Below are experts of layer 3 (counted from 0) of a mixture-of-experts language model. Rows are named router (the router's row for the expert), gate (a neuron's input weights, with its number), up (a neuron's input weights, with its number), down (a neuron's output weights, with its number) and show model dimensions 256-319. Each number is 200 + 20 x the weight over its row's rms, rounded and kept within 0 to 999.
After each expert's rows: "comes before" lists some tokens at least twice as common just after its tokens as in all text; "mostly gets" lists some tokens that are sent to it at least half of the time. This comes from a sample of Wikipedia text that the model never trained on. Tokens count by the router's weight.

# expert 2
router,184,209,185,254,175,195,202,226,166,203,226,164,195,211,190,217,209,189,215,211,191,199,206,203,181,180,203,201,202,180,177,183,221,229,218,207,202,188,199,209,207,203,197,197,174,196,196,231,171,189,177,186,200,206,178,199,207,173,201,189,195,176,162,193
gate1,214,215,270,222,166,188,193,240,201,193,221,195,209,186,167,195,188,180,191,214,194,203,216,219,228,150,230,201,217,190,201,215,192,193,186,182,223,214,236,222,170,221,185,196,184,168,221,180,209,224,194,174,199,176,183,257,175,195,193,193,183,176,170,210
up1,195,213,222,235,150,210,187,189,211,216,205,206,173,215,197,172,183,187,178,196,176,196,197,184,199,200,228,166,205,190,198,182,238,190,213,191,216,251,183,211,195,264,256,176,225,203,191,198,189,192,211,208,168,221,187,173,190,220,190,216,196,192,185,200
down1,166,177,183,229,167,224,197,220,158,209,197,172,212,182,182,199,210,148,233,197,208,228,219,226,209,203,157,233,176,188,225,192,169,204,190,198,217,206,208,217,191,195,205,182,191,197,222,228,229,183,190,195,228,200,228,180,193,182,174,183,196,171,185,202
gate2,224,239,197,211,164,180,167,214,189,211,188,189,207,178,185,236,182,196,234,194,204,192,189,211,234,169,227,178,212,216,239,192,219,180,199,220,170,222,205,216,192,222,213,207,189,182,188,236,189,229,201,213,180,239,190,207,241,165,198,185,192,181,182,171
up2,173,169,218,191,223,207,233,196,224,181,218,208,213,198,212,168,192,190,168,225,199,209,198,157,180,214,193,214,195,196,146,201,173,207,212,198,222,182,193,224,203,202,180,207,187,195,199,165,212,176,197,204,232,154,224,201,174,215,210,201,204,210,212,194
down2,145,180,218,204,186,180,207,177,218,180,164,183,194,182,200,226,184,247,178,202,201,191,201,208,227,210,220,206,229,194,236,194,205,226,208,209,221,197,215,191,205,187,234,197,205,193,196,177,207,215,213,190,175,198,186,186,210,169,199,184,182,167,200,183
gate3,217,230,213,236,227,202,181,228,222,172,172,217,191,205,184,186,182,217,157,190,197,235,186,192,190,183,200,180,180,236,198,190,179,177,182,204,192,201,239,234,164,200,188,222,208,189,219,174,192,182,179,174,193,172,222,198,215,213,210,210,203,185,214,230
up3,189,206,197,212,216,194,181,217,183,190,206,210,234,213,185,209,206,218,217,199,192,225,191,185,196,199,186,191,183,200,182,232,180,169,215,241,220,203,213,207,218,224,215,188,189,177,201,196,206,165,233,207,193,190,211,218,228,206,210,205,220,208,187,221
down3,262,192,189,193,206,226,204,183,210,163,208,204,199,182,193,232,204,222,169,196,161,182,222,201,211,158,186,177,235,170,193,195,234,196,213,186,196,197,185,201,225,211,223,160,212,217,180,164,185,210,187,229,208,231,169,181,226,202,220,201,171,179,209,184
gate4,211,231,190,238,212,215,212,212,177,184,205,214,242,187,208,176,196,204,200,185,235,210,204,226,161,207,217,191,177,180,214,185,206,223,208,205,225,154,171,199,209,206,206,220,201,195,237,191,184,236,248,156,159,203,191,249,208,185,191,162,214,206,215,229
up4,203,180,188,237,203,195,239,210,182,176,196,204,214,202,182,210,224,193,184,189,175,188,219,194,208,210,169,226,178,215,193,203,220,187,204,198,204,183,166,168,178,201,195,226,210,223,211,197,208,216,205,184,201,180,138,173,207,225,176,226,218,201,212,209
down4,182,209,205,227,198,162,200,202,181,201,185,202,251,179,209,188,225,199,192,204,225,188,214,205,204,204,195,187,193,174,201,207,206,182,179,249,219,187,226,172,202,176,227,197,218,183,178,209,189,216,228,194,210,202,221,195,167,253,176,184,190,173,221,212
gate5,209,175,223,206,184,219,213,207,188,197,214,178,221,198,215,212,187,213,214,177,227,187,180,191,171,208,201,202,199,193,218,205,196,184,254,183,194,202,208,194,173,196,211,235,211,213,217,216,216,186,209,162,190,211,192,200,190,173,193,219,162,208,205,181
up5,210,193,194,183,218,203,181,199,176,156,222,199,232,209,220,187,206,222,159,223,217,200,152,192,200,237,218,205,187,213,210,199,194,156,199,163,190,212,220,201,203,209,193,226,215,227,210,198,229,177,222,194,193,182,202,161,194,191,246,188,197,232,180,201
down5,191,201,228,209,230,179,206,191,192,195,220,209,210,181,200,191,220,215,198,198,169,176,186,191,207,214,213,205,244,202,201,214,197,194,229,179,214,163,203,186,195,185,217,197,207,210,221,204,192,203,246,203,220,222,219,187,194,181,178,203,164,208,192,214
comes before: " The", " In", " He", " It", " This", " She"
mostly gets: ".", ").", " .", "\".", ".\"", "id"

# expert 12
router,183,222,214,234,163,237,201,207,210,214,229,209,200,186,172,204,229,198,190,172,218,184,204,182,188,179,196,216,197,212,218,191,201,238,212,212,177,216,190,200,206,200,237,204,177,213,198,191,186,153,194,235,206,188,189,190,169,205,212,188,212,180,198,205
gate0,201,230,209,241,194,210,189,244,234,203,209,177,181,194,158,199,201,216,204,205,195,195,207,179,219,226,199,193,214,190,209,150,170,204,204,165,183,227,206,235,172,237,193,181,219,188,201,230,211,228,193,209,181,210,201,229,222,196,210,207,211,223,193,201
up0,216,193,219,180,194,211,166,211,187,206,212,189,217,197,187,180,191,212,198,180,180,198,224,187,169,205,207,194,172,211,194,201,196,207,207,179,194,197,211,196,199,170,204,236,182,205,227,196,175,236,208,193,200,230,174,196,174,214,199,181,182,209,205,209
down0,196,195,180,206,204,194,201,208,229,193,191,228,182,184,195,227,206,191,213,192,204,181,239,201,199,196,203,170,196,177,236,165,193,205,204,208,188,159,196,201,226,242,229,200,174,199,184,198,211,217,196,198,172,222,197,176,185,204,202,222,187,205,204,211
gate1,189,198,210,210,194,191,183,204,181,139,173,185,200,197,213,207,196,208,195,212,185,186,190,234,185,221,189,225,196,188,225,196,188,192,208,221,233,191,206,204,186,213,197,235,163,216,176,191,188,205,210,191,189,189,199,177,193,235,212,174,181,204,221,195
up1,191,166,202,205,194,198,158,174,215,180,156,146,177,217,224,194,223,183,171,205,185,187,198,244,215,212,229,229,211,225,176,187,193,199,213,193,229,205,234,214,197,215,197,208,187,199,191,206,198,198,192,191,172,192,189,186,216,245,215,175,189,195,226,204
down1,195,183,183,148,202,207,195,228,204,188,187,187,181,207,225,198,217,211,222,159,214,179,187,202,211,203,245,206,216,208,160,191,198,170,199,171,185,185,246,180,197,228,226,213,187,250,230,197,208,235,210,226,193,179,196,190,197,243,193,247,189,187,220,194
gate2,175,193,204,216,224,180,198,215,173,215,206,190,221,228,228,230,192,196,185,239,214,192,206,201,207,190,204,219,159,203,234,193,205,164,222,179,194,198,197,189,174,222,176,228,171,161,205,194,173,189,148,194,177,188,211,167,166,195,162,170,197,222,206,218
up2,185,192,183,208,203,187,225,200,219,207,208,184,224,203,199,222,203,172,196,207,160,207,206,217,201,216,211,171,218,202,234,213,224,182,219,183,172,212,200,212,231,191,191,213,238,206,217,186,174,244,224,188,202,203,179,182,195,204,226,176,229,205,234,195
down2,172,199,234,166,196,198,209,218,209,188,209,164,209,236,199,176,204,174,215,200,208,204,199,197,207,199,242,232,197,217,193,170,170,206,203,172,226,209,222,184,179,206,199,218,178,204,206,222,211,203,226,169,192,204,203,191,219,197,225,211,207,179,164,190
gate3,225,204,195,189,213,206,240,225,165,212,193,184,238,213,170,237,180,226,181,232,183,218,219,182,169,212,203,207,207,210,187,213,214,208,199,224,187,202,208,251,206,168,164,204,203,197,188,228,203,227,190,220,172,198,213,206,181,199,215,213,221,182,241,208
up3,220,206,209,188,192,186,215,226,181,203,175,183,182,221,180,221,151,217,217,255,188,206,229,200,182,221,181,216,218,193,174,215,207,190,212,194,201,192,200,231,212,189,177,204,208,195,176,194,231,214,209,241,197,236,232,199,172,199,234,219,244,201,246,218
down3,178,237,225,214,207,173,190,201,224,230,175,218,197,176,214,219,203,211,190,211,201,190,204,233,194,170,209,218,176,151,187,226,168,181,192,214,202,245,211,210,156,213,198,201,191,171,183,194,198,219,201,203,161,195,201,177,194,217,227,236,186,217,214,191
gate4,179,222,190,215,188,194,232,178,210,195,178,225,219,209,178,188,187,197,193,180,198,191,204,203,181,204,204,216,165,199,182,216,181,230,208,187,194,218,229,219,203,202,229,194,188,148,211,212,222,186,206,197,196,198,230,177,215,226,170,198,200,186,219,196
up4,217,174,201,207,238,196,192,192,222,190,245,170,196,195,196,228,195,217,189,218,212,209,240,187,198,215,188,160,216,192,186,186,188,169,188,224,224,211,210,218,213,169,218,241,207,207,212,199,196,193,198,197,191,213,196,202,212,183,211,193,196,223,160,210
down4,182,209,211,190,192,229,217,177,222,202,181,177,223,204,186,220,183,173,199,179,203,226,182,202,214,186,197,214,221,213,184,219,206,198,174,200,206,228,197,203,223,193,197,208,208,196,218,194,221,205,181,191,185,222,241,249,170,200,207,212,190,217,208,178
comes before: "-", "==", "|", "===", "The", "In"
mostly gets: ".\n\n", "==", "\n\n", "===", "==\n", "="

# expert 14
router,233,213,193,177,188,214,214,199,206,171,180,190,181,183,232,226,236,207,184,185,176,179,193,170,189,190,180,160,226,198,208,193,234,201,191,191,164,168,175,172,205,207,229,192,223,218,233,241,190,217,169,223,165,225,179,208,208,217,200,214,203,220,168,197
gate1,217,184,201,230,213,223,189,203,206,207,239,211,221,198,209,184,181,205,169,210,183,172,205,172,211,184,194,188,226,189,214,191,199,182,195,223,172,206,207,166,195,163,198,184,195,172,231,206,190,217,182,237,189,186,188,245,177,213,163,211,208,196,228,198
up1,162,172,187,166,203,221,210,212,194,166,179,182,209,187,190,188,222,208,227,211,212,201,188,214,183,210,217,160,193,204,151,205,210,182,194,172,190,186,158,209,213,206,214,195,212,210,182,203,198,168,230,216,232,203,199,173,205,192,176,179,218,198,213,203
down1,233,201,167,210,212,200,217,211,153,212,195,197,224,233,221,205,219,169,176,193,194,238,199,207,228,211,191,173,197,204,195,179,204,149,216,161,197,178,190,201,198,204,215,194,199,223,173,205,210,195,217,226,233,245,207,222,204,217,210,155,222,206,238,183
gate2,203,189,169,213,219,178,190,219,229,200,194,197,173,181,204,204,215,187,204,205,180,198,200,206,201,160,175,199,172,215,173,196,199,226,167,242,136,171,182,181,246,220,236,184,224,197,231,186,197,209,204,225,176,176,173,192,199,221,206,193,217,239,191,221
up2,218,197,202,214,184,194,182,208,215,198,211,194,214,222,210,152,169,207,208,192,233,187,201,194,176,238,208,212,194,207,197,173,197,183,219,211,224,184,195,209,207,199,215,212,217,205,203,186,208,214,183,190,227,215,209,200,222,181,206,183,169,183,214,192
down2,210,203,158,196,201,178,223,195,206,215,187,211,193,210,203,207,211,159,230,221,201,181,212,187,215,196,179,212,209,190,196,210,208,211,163,190,227,166,184,221,193,185,235,225,210,169,200,209,197,195,217,208,188,203,194,194,236,154,203,187,171,202,210,195
gate3,229,190,228,211,192,205,163,209,199,172,198,179,216,183,255,225,181,207,220,210,190,215,215,217,213,196,186,205,199,189,175,218,200,181,196,226,208,171,201,223,212,228,214,183,199,197,209,235,192,254,219,193,205,194,199,210,207,191,181,193,191,184,187,206
up3,209,195,215,218,208,199,152,203,181,174,208,208,198,151,214,207,175,189,183,172,186,233,223,206,223,219,214,218,212,208,176,215,190,184,183,188,187,220,195,219,186,217,223,212,190,205,194,228,200,227,207,184,223,177,182,212,227,196,161,188,221,215,205,160
down3,238,188,208,209,187,196,203,176,225,228,196,215,200,177,203,216,183,194,208,226,215,216,199,214,166,177,196,189,204,191,215,198,215,204,204,196,207,188,192,204,205,225,196,204,174,212,202,227,237,189,184,163,201,210,245,202,190,220,226,208,168,207,219,205
gate4,241,175,212,194,230,174,187,206,184,169,201,204,206,207,207,205,176,185,192,245,202,205,171,186,233,185,234,174,199,169,227,239,202,214,195,208,175,189,189,200,221,206,194,188,164,168,228,195,226,205,167,195,182,231,203,195,187,202,205,166,201,214,222,184
up4,222,173,226,190,229,203,178,198,186,186,189,213,217,211,214,212,177,194,205,250,193,195,186,199,246,177,246,164,201,160,212,231,204,205,194,208,169,192,181,208,223,199,188,192,161,171,223,199,220,211,148,182,196,219,200,196,192,186,198,162,207,203,217,198
down4,202,193,192,208,152,222,176,220,212,197,194,181,221,186,164,214,207,192,225,246,225,212,253,153,211,196,194,207,190,208,173,215,195,188,190,207,230,198,202,195,208,188,238,213,205,206,229,233,171,210,204,208,172,163,182,208,173,223,185,197,198,227,208,184
gate5,182,233,221,217,229,237,179,182,184,199,215,172,183,193,229,181,196,210,199,239,226,192,228,211,184,174,173,195,199,178,256,189,188,195,230,183,170,198,202,228,208,162,244,182,217,191,224,206,178,159,220,183,201,194,193,215,227,208,175,197,194,181,211,197
up5,217,193,196,191,155,157,204,184,214,210,214,229,205,176,165,224,168,180,213,190,212,198,215,182,169,218,203,184,189,215,151,186,172,217,168,204,215,200,184,166,183,212,183,226,176,220,219,206,227,242,198,209,185,185,201,176,196,200,199,178,179,212,205,194
down5,212,196,189,189,170,191,179,174,214,180,222,192,208,177,214,190,210,222,214,223,218,185,191,223,188,197,205,231,209,207,170,241,186,194,218,170,202,219,195,206,201,200,215,221,222,195,172,189,215,223,170,182,234,204,182,184,196,182,204,179,206,199,219,205
comes before: " |", ".", "%", "0", " |\n", "′"
mostly gets: "31", "32", "29", "28", "30", "00"

# expert 1
router,188,192,218,203,189,209,196,216,188,196,212,191,203,204,189,218,220,189,206,202,231,196,193,192,155,218,195,183,212,213,219,213,213,221,200,259,170,228,192,208,203,211,229,184,195,183,227,220,203,215,156,226,203,233,210,209,201,204,205,182,208,193,190,190
gate1,201,235,196,211,204,231,191,215,209,194,185,192,198,179,192,175,166,197,243,173,234,178,193,195,194,220,187,200,200,209,195,229,217,185,165,194,190,238,198,210,193,205,252,233,217,188,197,209,198,208,178,168,205,187,185,202,164,240,206,200,202,213,216,188
up1,217,206,181,227,169,187,228,212,216,231,184,205,202,188,179,189,223,180,187,187,152,199,199,197,213,212,200,219,189,191,184,187,201,174,238,183,198,215,192,168,194,194,203,172,215,187,191,193,220,209,168,187,177,209,228,207,208,187,215,190,214,209,226,252
down1,219,228,189,203,182,189,187,168,199,209,181,216,242,205,207,182,209,217,222,189,194,205,173,192,212,218,190,212,215,179,162,224,180,175,189,221,180,237,187,180,188,182,189,166,211,191,203,201,178,211,180,211,186,211,181,189,185,189,204,218,204,184,184,226
gate2,201,204,246,184,220,193,205,211,210,207,159,212,186,178,215,184,217,214,224,174,207,243,206,197,241,198,205,215,219,193,232,203,203,202,198,198,189,211,190,192,197,201,175,194,184,173,216,191,193,193,186,211,208,193,227,209,210,210,186,123,173,231,180,210
up2,207,228,230,219,184,202,197,221,228,133,181,197,209,233,213,181,250,226,203,189,195,215,200,169,206,196,198,229,220,206,245,206,189,233,197,181,180,228,191,207,211,176,207,173,197,159,182,218,215,197,203,201,212,194,235,218,216,223,212,155,184,210,144,195
down2,223,194,176,202,236,218,225,203,181,190,199,196,196,229,204,195,198,186,223,232,176,215,238,189,191,177,182,193,227,185,213,173,188,199,175,219,165,213,204,198,202,204,188,194,170,259,167,196,194,194,176,202,201,217,179,211,222,176,168,176,178,175,190,168
gate3,252,214,183,211,185,182,216,191,225,178,202,186,227,163,219,192,198,180,214,232,215,178,195,236,154,171,221,174,189,191,190,166,226,190,170,224,211,189,227,207,207,224,214,204,168,190,213,184,219,203,221,159,206,200,199,177,167,211,208,197,186,189,188,227
up3,189,230,189,204,178,197,192,186,233,196,212,168,202,200,215,196,211,202,224,246,237,192,187,226,180,189,182,223,208,196,187,193,189,173,194,239,210,196,232,215,193,260,185,202,178,208,197,222,209,196,226,186,196,216,183,169,177,188,173,178,197,171,218,225
down3,172,212,183,136,208,202,194,203,210,228,198,256,170,195,209,198,190,201,208,172,146,142,231,195,221,227,198,221,217,212,243,227,215,218,237,200,208,235,202,232,182,218,187,211,186,189,190,183,194,178,250,203,210,189,225,209,199,213,192,185,209,180,220,191
gate4,256,219,200,186,218,215,196,171,196,234,168,194,187,192,165,207,204,230,177,183,240,240,215,245,174,196,211,189,255,163,228,192,178,180,212,201,185,223,198,197,190,212,203,184,230,188,192,227,160,214,206,207,196,228,230,222,199,183,189,191,202,197,192,202
up4,221,194,240,192,166,190,172,202,185,217,182,187,239,194,202,221,164,208,157,200,204,212,223,195,209,171,191,193,212,191,255,209,175,185,201,217,200,212,202,225,209,173,203,196,168,155,207,189,174,205,193,203,209,214,209,206,184,177,188,206,212,168,206,197
down4,212,168,185,165,184,207,185,200,194,229,219,243,187,139,208,229,186,198,255,192,168,197,216,171,190,169,208,202,214,224,206,210,166,208,202,191,203,185,189,198,184,209,225,206,216,217,180,192,195,248,207,179,188,176,228,184,200,194,185,177,176,204,171,178
gate5,196,211,173,207,181,244,168,195,189,221,193,230,199,233,212,209,196,222,182,172,188,189,187,171,170,213,188,199,204,220,212,207,201,207,189,173,234,218,187,221,213,246,229,200,215,212,210,185,195,199,184,208,204,224,160,207,200,194,231,189,186,210,206,213
up5,192,239,222,203,232,182,225,183,239,174,217,186,195,167,221,215,218,198,210,230,217,214,217,200,243,199,200,186,192,194,193,207,213,212,198,241,176,171,213,195,151,150,188,199,205,222,196,182,211,207,232,178,209,174,245,201,164,219,155,193,178,194,186,203
down5,178,233,186,228,183,221,207,243,221,178,178,197,228,213,205,239,194,205,186,217,190,193,178,234,192,213,193,212,183,196,218,227,187,185,190,195,179,200,180,189,189,189,177,196,233,184,211,247,194,258,176,182,165,223,166,197,183,203,189,202,213,190,199,203
comes before: " ", " —", " +", " −", " \"", " ."
mostly gets: " |", ";", ");", " —;"

# expert 3
router,194,227,206,215,223,186,228,243,203,193,210,225,234,186,186,221,200,174,207,183,200,205,214,193,159,207,204,189,219,192,221,218,224,188,206,176,161,191,197,188,208,180,201,203,175,237,212,140,216,226,204,184,195,193,213,217,184,188,209,187,176,200,207,188
gate0,187,227,218,209,225,222,238,207,244,187,160,223,204,184,198,210,189,192,227,222,227,189,203,213,208,219,184,189,205,200,195,198,195,194,178,190,194,176,227,188,219,186,218,199,186,201,207,208,220,184,220,192,239,184,222,198,179,201,213,203,243,177,204,189
up0,210,197,194,197,181,173,222,198,213,205,224,227,235,270,207,232,177,207,184,231,213,196,219,219,180,178,192,191,192,204,193,190,233,179,173,216,211,167,200,190,169,210,178,206,204,169,186,213,188,215,226,173,201,189,185,172,222,194,198,174,172,209,183,196
down0,176,228,236,240,171,232,204,219,202,196,181,195,183,198,195,217,185,225,190,181,189,201,232,172,190,189,190,231,195,237,201,197,211,203,197,176,188,206,207,192,223,211,228,176,189,185,195,176,207,187,199,194,189,212,177,208,206,209,214,209,210,180,211,163
gate1,194,205,175,217,200,219,205,187,222,201,206,172,173,194,234,203,204,150,194,151,209,227,189,228,185,231,174,240,189,191,237,210,220,192,200,183,234,205,210,173,204,204,199,178,226,218,243,219,192,210,235,234,184,202,177,199,185,170,213,182,185,211,191,215
up1,218,186,186,198,212,226,191,189,215,203,187,184,176,189,219,214,198,175,211,152,212,222,196,219,188,220,176,211,191,184,223,218,202,193,229,185,226,203,189,160,187,193,186,159,243,211,238,214,201,197,234,230,183,189,167,217,197,173,190,181,173,205,197,205
down1,185,216,194,212,219,183,219,230,174,219,200,200,198,225,218,193,179,202,208,190,205,161,203,211,159,181,190,226,190,251,229,199,206,239,199,189,201,197,189,210,213,223,206,215,219,195,189,165,217,217,180,210,206,165,187,207,203,177,174,177,226,201,208,189
gate2,210,189,187,186,201,228,230,190,223,190,188,202,177,185,198,203,199,198,213,181,175,203,201,156,190,195,202,214,202,205,189,192,215,178,215,198,179,191,153,201,175,221,214,201,174,203,206,175,187,195,191,198,175,238,147,232,196,212,228,184,196,193,203,219
up2,237,219,208,201,224,213,193,208,223,189,229,237,210,210,203,164,204,219,223,209,183,214,193,180,227,209,222,215,220,167,217,202,213,185,207,207,201,198,233,177,170,202,236,161,207,220,218,208,201,166,198,163,203,219,234,163,175,226,196,199,213,225,194,215
down2,215,185,195,221,198,182,162,161,218,194,208,197,221,200,188,215,181,206,219,207,179,209,182,216,200,212,252,198,226,212,194,202,179,184,172,202,193,210,191,205,201,234,190,184,178,210,187,195,216,149,196,161,208,216,193,181,197,201,192,187,203,214,177,184
gate3,181,223,184,193,219,182,212,207,202,235,211,200,163,185,186,216,197,218,196,201,217,198,234,204,182,249,180,179,199,199,141,201,205,224,198,211,211,192,180,177,186,199,208,177,201,198,197,199,219,186,176,201,189,190,184,193,222,210,180,213,211,223,187,214
up3,191,192,213,199,190,229,176,205,226,190,191,206,237,219,218,184,172,203,203,190,184,222,158,169,204,176,222,226,201,211,217,210,184,196,195,179,185,207,232,212,215,183,206,234,181,232,216,202,180,193,210,205,201,229,198,217,215,198,201,194,180,195,214,186
down3,203,168,182,184,194,215,239,218,189,192,170,224,241,202,207,241,185,214,188,198,191,176,213,176,193,200,202,204,211,214,190,213,204,235,228,217,189,200,211,182,189,215,164,208,187,200,222,179,190,206,229,196,163,191,177,206,207,165,190,185,221,192,188,176
gate4,197,225,196,205,179,199,212,195,202,199,225,205,220,195,194,196,239,203,194,216,196,206,242,192,196,207,199,199,177,184,178,186,260,198,221,200,218,222,168,205,159,151,202,216,216,272,183,163,180,178,199,175,205,193,219,210,234,195,200,214,211,215,204,171
up4,190,202,216,213,177,193,174,223,219,198,202,191,199,193,190,228,225,224,192,202,199,225,224,172,186,226,191,194,208,194,178,202,232,215,205,230,219,204,219,201,155,170,199,191,197,250,234,185,188,169,215,188,205,182,219,184,224,182,197,191,207,208,186,193
down4,212,193,184,215,193,215,210,196,207,194,191,184,231,196,236,180,217,226,175,177,169,207,178,215,179,225,167,186,225,185,201,174,217,211,163,191,187,208,191,220,207,197,199,201,174,221,216,191,211,206,201,181,203,206,161,183,218,209,153,235,168,231,216,163
comes before: " the", " a", " his", " be", " been", " an"
mostly gets: " after", "After", " under", " without", " following", " behind"

# expert 15
router,194,224,195,206,180,188,178,197,211,175,207,195,196,215,224,255,201,194,221,202,237,192,242,203,158,194,200,178,204,215,194,214,210,189,215,211,193,170,201,187,185,192,228,181,157,192,194,212,181,210,179,228,193,204,165,183,217,201,215,172,213,219,238,189
gate0,203,221,186,210,214,210,172,215,195,172,168,195,209,197,230,197,194,212,225,218,181,205,191,182,181,185,198,206,182,193,195,193,207,222,199,220,201,204,221,163,185,199,221,177,181,190,183,225,204,215,186,229,196,211,177,226,202,169,181,183,214,172,190,177
up0,203,223,196,214,241,195,210,221,196,188,176,186,179,199,176,237,174,210,238,203,187,210,188,171,229,183,199,188,200,165,167,201,200,228,217,219,180,200,218,195,209,189,201,215,196,183,194,231,233,192,179,186,190,204,162,200,211,178,190,189,228,183,214,173
down0,183,216,228,186,182,217,201,217,187,195,250,191,225,182,186,188,201,203,212,199,176,211,226,163,198,188,205,189,222,184,226,202,175,226,191,192,239,201,244,206,230,249,202,185,191,208,179,189,221,189,218,186,232,205,193,187,149,228,213,170,171,196,201,224
gate1,217,213,198,188,201,182,235,158,225,172,197,219,209,185,193,208,207,214,195,191,197,219,185,213,203,200,245,211,158,228,199,186,219,202,204,209,204,192,235,203,180,198,211,239,228,168,157,198,215,223,172,174,184,186,180,204,184,173,217,205,191,198,158,228
up1,204,185,196,193,239,188,214,225,190,217,220,180,186,176,223,178,240,217,173,230,210,197,193,204,221,197,158,198,228,203,186,225,230,196,202,209,227,212,152,205,176,177,181,190,203,202,219,217,207,187,218,216,198,212,212,197,189,219,196,227,183,208,211,178
down1,183,184,201,169,174,214,199,201,176,180,222,214,164,219,171,166,226,191,187,240,226,187,185,199,186,197,228,172,186,227,203,175,193,220,203,200,197,204,202,216,166,215,223,187,181,224,197,234,190,201,189,173,196,200,227,232,221,180,241,168,202,188,182,199
gate2,205,212,181,225,208,188,180,236,207,193,217,187,195,211,207,183,209,212,229,239,217,192,213,217,201,264,199,185,221,200,194,192,201,179,199,216,238,212,210,223,190,183,175,171,191,212,199,182,190,179,192,216,188,215,211,190,184,159,219,215,166,190,216,216
up2,213,251,238,217,151,207,224,184,189,202,182,211,182,193,219,220,181,216,224,220,200,181,171,207,214,191,184,198,198,205,189,200,184,205,220,215,221,243,202,182,213,193,217,215,209,204,244,211,187,204,210,205,189,170,220,193,217,216,228,216,197,205,169,214
down2,206,189,186,171,189,223,158,179,220,215,210,181,210,184,199,211,149,204,184,208,222,203,212,188,184,234,237,183,186,192,181,201,234,204,217,188,210,205,204,218,192,211,202,183,180,216,193,229,208,180,197,227,211,219,214,219,207,195,186,201,193,200,181,213
gate3,202,209,176,226,203,207,214,203,203,207,214,212,178,202,178,213,189,211,192,202,210,182,187,182,195,195,187,191,178,218,159,233,177,189,187,224,245,214,179,194,210,197,205,201,220,200,185,175,194,192,203,186,222,202,221,204,176,221,165,197,192,228,215,167
up3,211,193,187,185,199,229,199,203,192,188,210,208,235,208,213,149,234,199,182,163,188,196,176,186,240,240,209,238,181,213,206,185,206,185,189,230,195,209,196,201,212,221,185,213,223,193,166,209,230,222,194,167,198,205,211,202,193,214,198,210,170,207,189,196
down3,186,218,193,252,158,178,186,225,215,196,194,156,229,221,195,177,207,204,221,201,169,172,207,196,185,205,224,220,225,179,188,197,199,178,188,194,192,175,206,221,192,230,189,174,198,209,210,214,217,235,183,195,198,210,180,235,212,222,161,213,210,198,190,229
gate4,194,180,171,162,219,181,211,219,199,178,178,222,208,201,216,215,185,190,173,184,208,227,180,187,181,196,204,174,213,169,195,173,182,171,224,203,164,209,229,167,172,194,217,198,191,183,157,177,192,164,190,210,209,198,182,171,220,198,195,185,178,196,229,205
up4,184,206,175,245,245,198,187,174,242,184,205,181,187,186,243,201,194,195,209,222,182,222,218,214,172,219,203,195,186,216,195,215,196,204,213,201,181,206,235,243,228,223,179,218,197,205,176,207,224,197,178,181,206,217,180,195,222,212,187,215,197,189,191,221
down4,236,183,195,218,181,224,200,180,207,235,241,197,186,201,193,184,198,187,201,203,185,222,219,220,191,193,196,188,181,212,184,194,177,187,162,223,228,197,193,205,205,202,230,196,221,206,234,225,232,205,196,213,190,194,175,192,221,205,218,240,242,175,215,217
comes before: " of", " to", ",", " in", " and", "."
mostly gets: "ving", "ences", "ibility", "ively", "enced", "ination"